From a checkpoint of a small mixture-of-experts model trained on Wikipedia: 952M tokens.
Below are experts of layer 11 (counted from 0) of a mixture-of-experts language model. Rows are named down (a neuron's output weights, with its number) and show model dimensions 128-255. Each number is 200 + 20 x the weight over its row's rms, rounded and kept within 0 to 999.
Before each expert's rows: a language model's description of what the expert responds to; "comes before" lists some tokens at least twice as common just after its tokens as in all text. This comes from a sample of Wikipedia text that the model never trained on. Tokens count by the router's weight.

# expert 15
It responds to: Prepositions following a verb or noun phrase, such as for the season, with help from, during, against, after, of, in.
comes before: " the", " a", " his", " an", " their", " her"
down0,186,218,179,224,197,202,143,209,193,222,182,206,191,199,184,225,220,209,198,240,203,174,196,241,212,206,210,193,197,225,189,205,192,165,212,204,201,187,198,229,211,187,192,212,211,216,209,204,216,152,182,192,210,168,207,178,204,186,204,193,171,226,197,191,223,184,193,182,211,190,170,216,204,191,170,191,198,211,215,213,186,197,220,208,190,165,205,202,219,174,182,207,195,222,169,193,197,171,205,233,214,205,177,208,175,221,185,185,190,185,201,205,214,184,195,237,196,213,226,187,179,141,210,193,218,220,180,166

# expert 18
It responds to: Coordinating and subordinating links between words or clauses, such as and, commas, or, but, while, although, which, semicolons and ampersands.
comes before: " the", " was", " a", " he", " and", " but"
down0,191,198,163,196,195,191,196,186,198,208,210,192,189,157,195,238,220,189,195,209,210,227,238,212,225,211,198,205,213,191,208,219,189,208,180,191,209,225,231,221,188,193,241,208,223,233,214,178,219,186,199,226,209,198,208,172,213,215,195,182,183,216,212,203,230,246,204,166,239,215,181,194,184,194,231,210,216,231,181,174,227,182,236,243,220,198,210,222,229,200,151,158,222,214,211,197,178,163,201,192,177,228,190,226,244,178,211,199,241,228,239,225,197,184,198,182,192,182,214,219,228,181,164,173,204,200,210,206

# expert 31
It responds to: Opening parentheses, quotation marks, brackets and hyphens inside compounds, such as 506 (35.2%), "play along", praise-epithets, plus table row breaks.
comes before: "|", "20", "19", "S", "M", "B"
down0,214,243,203,213,211,231,241,193,226,219,175,193,210,224,188,216,182,174,247,195,217,225,175,203,213,224,212,203,190,178,216,210,214,171,200,214,182,211,190,210,211,214,216,215,239,207,206,183,222,134,192,205,212,202,213,214,182,208,233,186,235,141,212,184,201,213,166,212,158,192,207,172,189,195,201,212,218,183,219,191,183,194,188,196,195,196,186,185,192,213,208,242,185,218,205,223,211,224,225,184,203,203,194,179,195,207,197,172,199,202,219,190,217,233,197,194,202,222,166,199,208,212,208,208,211,232,195,226

# expert 20
It responds to: Head nouns naming a work, event or thing right after an article or adjective, such as game, album, series, production, studio.
comes before: " of", ",", ".", " in", " and", " was"
down0,207,238,185,208,195,221,201,195,205,212,202,209,239,188,188,236,169,199,217,185,203,175,189,231,188,174,209,167,236,209,189,201,211,176,239,202,193,191,184,191,238,172,207,196,211,217,197,184,202,224,219,225,199,196,212,229,195,240,189,209,180,183,178,202,215,180,198,219,225,176,194,231,164,205,190,190,220,218,208,217,188,203,200,156,187,202,178,203,253,214,200,220,200,209,177,209,203,220,195,215,199,186,178,203,205,215,200,191,226,210,191,216,220,230,214,173,184,169,183,215,227,199,191,156,210,200,174,191

# expert 13
It responds to: Last digits of years before closing parentheses, as in 19(74), 20(19), plus Cyrillic letters and CJK characters in parenthetical glosses.
comes before: ")", ")\n", "),", ").", "–", ")\n\n"
down0,180,212,228,193,208,247,207,210,205,196,163,161,144,208,194,182,210,199,205,209,185,182,181,210,204,219,200,195,191,168,207,207,200,255,211,201,184,240,205,198,203,161,193,210,185,252,179,207,226,192,202,194,222,190,186,181,194,181,220,228,208,215,176,215,239,206,180,218,190,224,211,155,193,198,207,180,152,168,208,228,218,184,192,186,185,194,205,202,189,217,185,212,217,225,205,184,199,202,197,194,169,183,180,205,191,178,213,180,177,192,239,225,209,191,209,197,225,177,210,198,194,193,228,207,197,173,197,199

# expert 7
It responds to: Past and present verb forms and verb suffixes in plot summaries and biographies, such as took, moved, gave, t(akes), turn(s), pass(es).
comes before: ",", " to", " the", " that", " a", " him"
down0,178,208,217,212,233,184,193,208,197,209,206,215,223,198,201,165,199,217,178,180,170,199,213,189,209,200,212,201,173,198,200,249,216,227,179,186,187,199,182,219,193,180,223,165,165,218,156,220,211,191,190,168,215,180,240,218,204,203,226,190,203,214,168,226,166,169,207,151,167,210,190,195,191,222,216,214,181,247,208,204,228,183,203,197,209,175,222,221,188,172,183,209,205,224,218,190,174,191,193,214,146,205,199,207,174,182,190,205,201,175,178,199,171,189,196,193,189,199,177,214,186,216,192,205,187,197,185,226

# expert 28
It responds to: Final word pieces before == heading markers or line ends, such as Jagu(ars), Interpret(ations), History, See also, and year endings.
comes before: "\n", " |", "==\n", "==\n\n", " =\n\n", "===\n"
down0,208,222,186,176,190,210,185,221,206,187,201,211,196,195,194,203,216,205,192,178,223,198,203,210,165,205,196,199,209,190,208,189,216,178,230,207,158,216,208,196,241,189,220,227,224,196,240,233,167,195,188,204,190,174,208,205,212,232,166,190,200,173,211,228,168,179,193,201,224,202,199,191,193,188,229,218,232,191,221,219,207,215,169,216,181,196,169,205,214,192,205,216,201,200,160,203,186,194,215,203,152,156,224,184,231,213,202,221,197,223,207,221,204,198,200,187,181,216,233,201,217,201,185,170,202,219,239,192

# expert 10
It responds to: Decimal points, spaces and dashes inside numbers in tables and statistics, such as 14(.)1%, 6(–)0, November( )7, plus Born and Died.
comes before: "3", "2", "1", "4", "0", "6"
down0,180,167,195,198,214,179,222,226,201,195,194,193,224,208,188,162,154,218,177,212,173,219,222,156,211,222,181,206,195,201,174,179,204,219,185,189,198,188,235,201,194,230,203,164,199,161,191,207,220,188,208,195,198,199,209,196,186,182,208,216,186,211,201,207,222,229,186,222,209,174,206,188,193,187,230,205,144,215,207,225,200,242,206,147,214,218,209,183,235,197,169,175,195,218,238,212,220,214,196,199,172,198,221,173,147,212,208,177,197,171,231,195,188,198,226,205,219,208,189,189,223,193,176,215,225,208,195,167

# expert 17
It responds to: Place names and their closing pieces, such as ville, ton, ford, shire, York, London, in US and British addresses and locations.
comes before: ",", " County", " City", " York", "\n", "'s"
down0,238,200,206,218,230,203,185,212,225,186,208,208,173,144,209,218,209,191,164,182,220,138,227,195,184,213,182,205,196,216,224,190,209,228,217,191,207,229,201,235,214,211,194,237,213,220,150,169,190,190,222,178,209,183,178,223,200,175,207,232,212,190,189,224,198,190,185,180,224,187,197,200,184,241,199,216,205,194,162,197,218,176,206,225,202,232,191,205,192,189,191,159,210,207,228,208,184,214,204,201,204,196,179,181,208,218,190,172,186,182,224,184,212,183,223,197,184,196,165,191,202,165,207,202,210,195,163,201

# expert 30
It responds to: Line breaks ending a paragraph, a sentence or a heading, such as a period followed by a blank line, or == and === heading closers.
comes before: "==", "The", "-", "===", "In", "S"
down0,188,202,196,208,193,196,200,238,222,196,222,181,186,195,196,209,193,196,241,181,192,189,197,199,229,181,191,237,200,203,191,147,196,185,216,206,196,222,172,212,181,212,183,184,243,233,204,201,185,202,195,165,207,199,191,208,187,184,209,213,214,228,205,207,181,191,233,211,219,208,201,199,222,211,202,204,220,212,171,209,223,204,168,194,186,219,204,254,183,194,171,239,229,260,188,222,201,196,198,225,212,200,176,191,209,241,168,152,184,183,182,196,223,175,206,169,155,215,188,214,181,189,226,230,179,182,195,207

# expert 3
It responds to: Word-internal fragments of long or foreign words and table filler such as N/a, for example ent-ran-ce, flu-ores-cent, per-forman-ce, Pl-az-a.
comes before: " |\n", "um", "c", "a", "z", "/a"
down0,188,210,196,199,202,198,214,243,215,209,201,191,211,181,231,172,215,196,193,164,210,195,180,234,228,191,203,211,181,217,180,201,194,220,207,224,227,183,177,172,202,204,193,182,207,168,223,185,182,195,189,194,197,161,214,214,174,189,187,211,194,189,193,181,220,183,196,200,178,217,219,211,198,196,183,228,225,160,210,223,144,184,202,196,181,209,199,187,229,188,188,225,233,197,183,224,211,216,190,197,233,187,204,203,195,239,175,214,181,216,192,169,199,171,205,193,157,198,203,227,208,168,187,192,197,195,214,179